Weights of a small mixture-of-experts language model, trained from scratch on English Wikipedia.
Experts: 64 experts in each of 8 layers, 48 SwiGLU neurons an expert, 4 picks a token, a softmax router, a shared expert of 192 neurons.
Below are experts of layer 3 (counted from 0) of a mixture-of-experts language model. Rows are named router (the router's row for the expert), down (a neuron's output weights, with its number) and show model dimensions 0-63. Each number is 500 + 40 x the weight over its row's rms, rounded and kept within 0 to 999. Numbers have three digits each.
Before each expert's rows: a language model's description of what the expert responds to. This comes from a sample of Wikipedia text that the model never trained on.

# expert 23
Description: Final words or word endings of named institutions, places and titles, such as School, River, University, Street, Road.
router:487441487512528508501546497478491488447433503499550469483550479453404495563581474457519530547447502566492534561524453476434522544519572471611510532481551478465505564466496474540522557532503520
down0:557486481466495475477455542525488451479544466531528546515519550446472505492486497487486505561500509460530496483482489533512433534533398433445560441525445522458489487511519528463492470488491569
down1:525442467473556494505498458464441517492483509511479571450495484460472545479512490481534530480517441458469446465446438510535567482490481494512448431437451535510483530477495516513550515582435418
down2:531530482487510461452481519537456477567467499536453551506521560513412441485518505479555475528527425530512440483436439533522552450551477527433522451492517483509497455510576541436492462463544504
down3:434504484533550486541537531520615497508485510550535501516509475520422482483462501559516549461495558521477432516502500477553519541488468482569504499536497498514538490534512511488453407394475575
down4:493469460444467486489530517557437513471505543470566492461504615513508474494432553466613479502550476514549544531467448533519472600488476526522499493631472563499565541457467488487501527521490494
down5:486494503510527536503508486423493507483535513405462571507519471535544554500456572522511442547472525476541452471493449432500477499474484407484485574482478554468418365463491531496461487525574507
down6:551511523450453567511487580507568602493432508449586514480463536471387535479477512455519440531440578484407530554461561491478514467510526528466518472531496464446502513457435530464479477432507367
down7:568473586515480501486504434543462525507489490474503542509465465499568500585526520534514437496448521533511508565377490504506506472484512496517541485522479445513501429508488549455471527513462466
down8:435526554516505607490476560477569503512533528518503452496521561541486532557471521520499490501364463443429560483507522484503526514491410457519520560495524512448475471572494467463539488525399496
down9:526492483490489529536481484499521493512503476539506454587495507523610549506515415543503469522490442465448491459511439494553505470545445493440489463479489487524511543593567506555540482402537522
down10:481477517475494507525484482438431579461439506458467549469530558456471438438395468529500467541429486540588512482501482454485465486427506537511465456470491540495565501546561514447491543499479445
down11:489514490492468480468494581567503466476412490517514494576474476581571471497575481492582540475424520532503487462516446491517473530511470512446451470543427546502477537499445471467525468469611468
down12:460514510466483479569550503497477535573532513514475496464460517419415493499454517463422424529559534504454534476433553480494554549546504491531461510504561481451413472587546414501571505479486526
down13:504471473496524446500439516525529438511488518484514482488498543529477557415457454506507498485558561491471508472458543536525531546514494457495559501467473517488491535510522464540576456491479461

# expert 32
Description: Lone consonants and short pieces inside foreign or unusual surnames and place names, such as z in Rytz, g in Ridgely, gh, č.
router:566513455476591548509493490485491453478436566555512439476537458466492583523519585439502540548472489541447467496521455518465462538577525511507493524553516458573539520485448479514591480459515477
down0:510545445440575601502499511480499535489598554465491473527485504553504499481511561468489506458570520477532521486573539508481478457475495513445531477522476508582416492542525457489472532556491504
down1:536507542445533560531495579588466527485466520526512545456567447457490503526495441518520521523465532528428491490503483484550512471573465522471556512413456503516534560490437479568509563582488445
down2:446498568494473575593462526495485526511457546520521475543468488507503528505445415473521569436497581474526554496509533505497538506495502476560499537524415534505512508549480450441483460498494456
down3:473535565467446520466458484469477512476446479476457459413465462517465499544480589517514525547477523508495503527543484575528520506517497566473482483469533482532476611492557557485517469514546499
down4:512532435486456515511495559465498504490476515531450487471579585447472496457532502475474552500431492497442513507530509486521489507480471447480566487452440521447575567532514518479555447550508503
down5:462493510544487421554505467506536541449523554452526480507501511417555514522598517551449532542496481483462472487589517469467540506480534545422512538486473507482559462505511474429456504495486399
down6:490503463497491553495437461500473516479505528509572500514562569495530440525487564536463476481524500482475506604544533510489565509538584431520518493473516521521515519503490520533512542609448482
down7:479490523505490480516485386506463453508495431534459507533488465421487516475411523472548483471580563477459457493582526545580495464496535452588570539466529479509469548491560536552494497561467479
down8:490456559522429536540439505507478516546518463541483530511501511535528551470531489481485481503465462566534529524540491461481515511504507418504427430545547517449489526487442475567529507487490468
down9:528535494479483489449509517541445453418496518487474486473553434481520464529488478529454506489470480473586478464498442551512466483453493453553471548494522475517549473525518456549462498410537490
down10:505470537553491541473559485489503405510528487480561474521477480502459493520448489469497527545506438476495431466522553560528507480522499536518532506479471477524473484504459531521461535483444516
down11:467513520483497490532466489496495492452563426464485499464475447471471494479447480510532511444535445569497477517544535461454416469468542474575503550528537506542469477502499464504484517531494478
down12:477529521538529452504509492494443509577420507512548512516516500517430463476475513466451484522475467431559519440492421447503434527489499485521487520483440513555498566515526502512499574532426542
down13:516485490508558466503461571461463580533500551503519515525530527564598545439513527566479452523432513484544439508511455582515474517522481528505539525462483523511465546507546430554522444523531515

# expert 55
Description: Word pieces completing capitalized names and titles of films, albums or offices, like Dou-ble, Ch-ief, New, Royal, George.
router:542406473569509524500482489459449496494501524519502468480569490451478476518566527493518536537498479538487493513495524517459542531541546491621513521446566485471535577484489506511493576498485466
down0:460458462471518453419477465524505532505466464460517529403552504463505519487506505456466497552542497541421579527514475535500583484542522504529492560408516478494552488476577537525531496495486525
down1:619549510483533474469473515537501550505503535426438511546486464508525482506502484504515442497465505560522493519528484576480475469513530503481501491523493506487595563510539531490521469499627493
down2:490490567524501479519498545461462584516542530571466394519476483437427465456451525582494508565534458444534493516438508522521490548463481539494492505552523526479466530496546483421501471491485560
down3:499410560518554393489528513532490445493512539533489500543535439466556576477458482461482448477468471463567459543521485551480442488436496485471584551510512462515511500449555492548507475524466468
down4:495462480528537462495522422549519472495485537496521476534545442570391450491509454566487532532586565571536500513488505470487548517499567538518537448450531462483534473517510527483441526504447445
down5:454525506562569515530539493462511571533543459452427522456512465493589493504481454508493512426512553499435490535505501562498509564522544547462457502512463407578504472544501515495468466443501472
down6:494458582489571455514535462537495441539595455493465482473509504491497486480450469560508416504478513531474452439526501475517488488521430510554539441501504501549493406562508450529502457458538584
down7:436478509492460559489496466514504514505527497489549467462467600465446453498478534520549463485521544488652467462398552527496544535531564536506523468509581547460485527509489568451539528450447486
down8:546524510477496418478485476459557459580393519534487536525507533495495475574525515556439588496503499499495514492520470543561515476539501479475432493578496491528443458523536422420485549496440481
down9:495461590476482480513539538459464534541579513456453503502503534456564453522458478452523508530480534538444548524446458506458507527484577450423490483514446505429474473440533526432468542497448470
down10:451540500488508505365490461546537527616524490475496533479398467492482560516518492421534551406506538526512547442520575568507550499481501492518528498498472506499420532487481486558509489533469441
down11:507515516528527527469443519524497534495494481505546491472529480454456509534500455450424491516483541529451476523497469510482521503504583539571539557450546502515550617507478422526459485479449473
down12:465495494535480499474569549468473525572482473524457535471530473478467537551478467529461511554505499505508504544503442513498479579475465534528520471533514534534511497481507496508507561542528492
down13:515512530528528485513531534521462461591523400514570456491570547467549572561480484512511406495556491583461484503497483450487503496473496504495434548442506519454495485502459479562533428430515521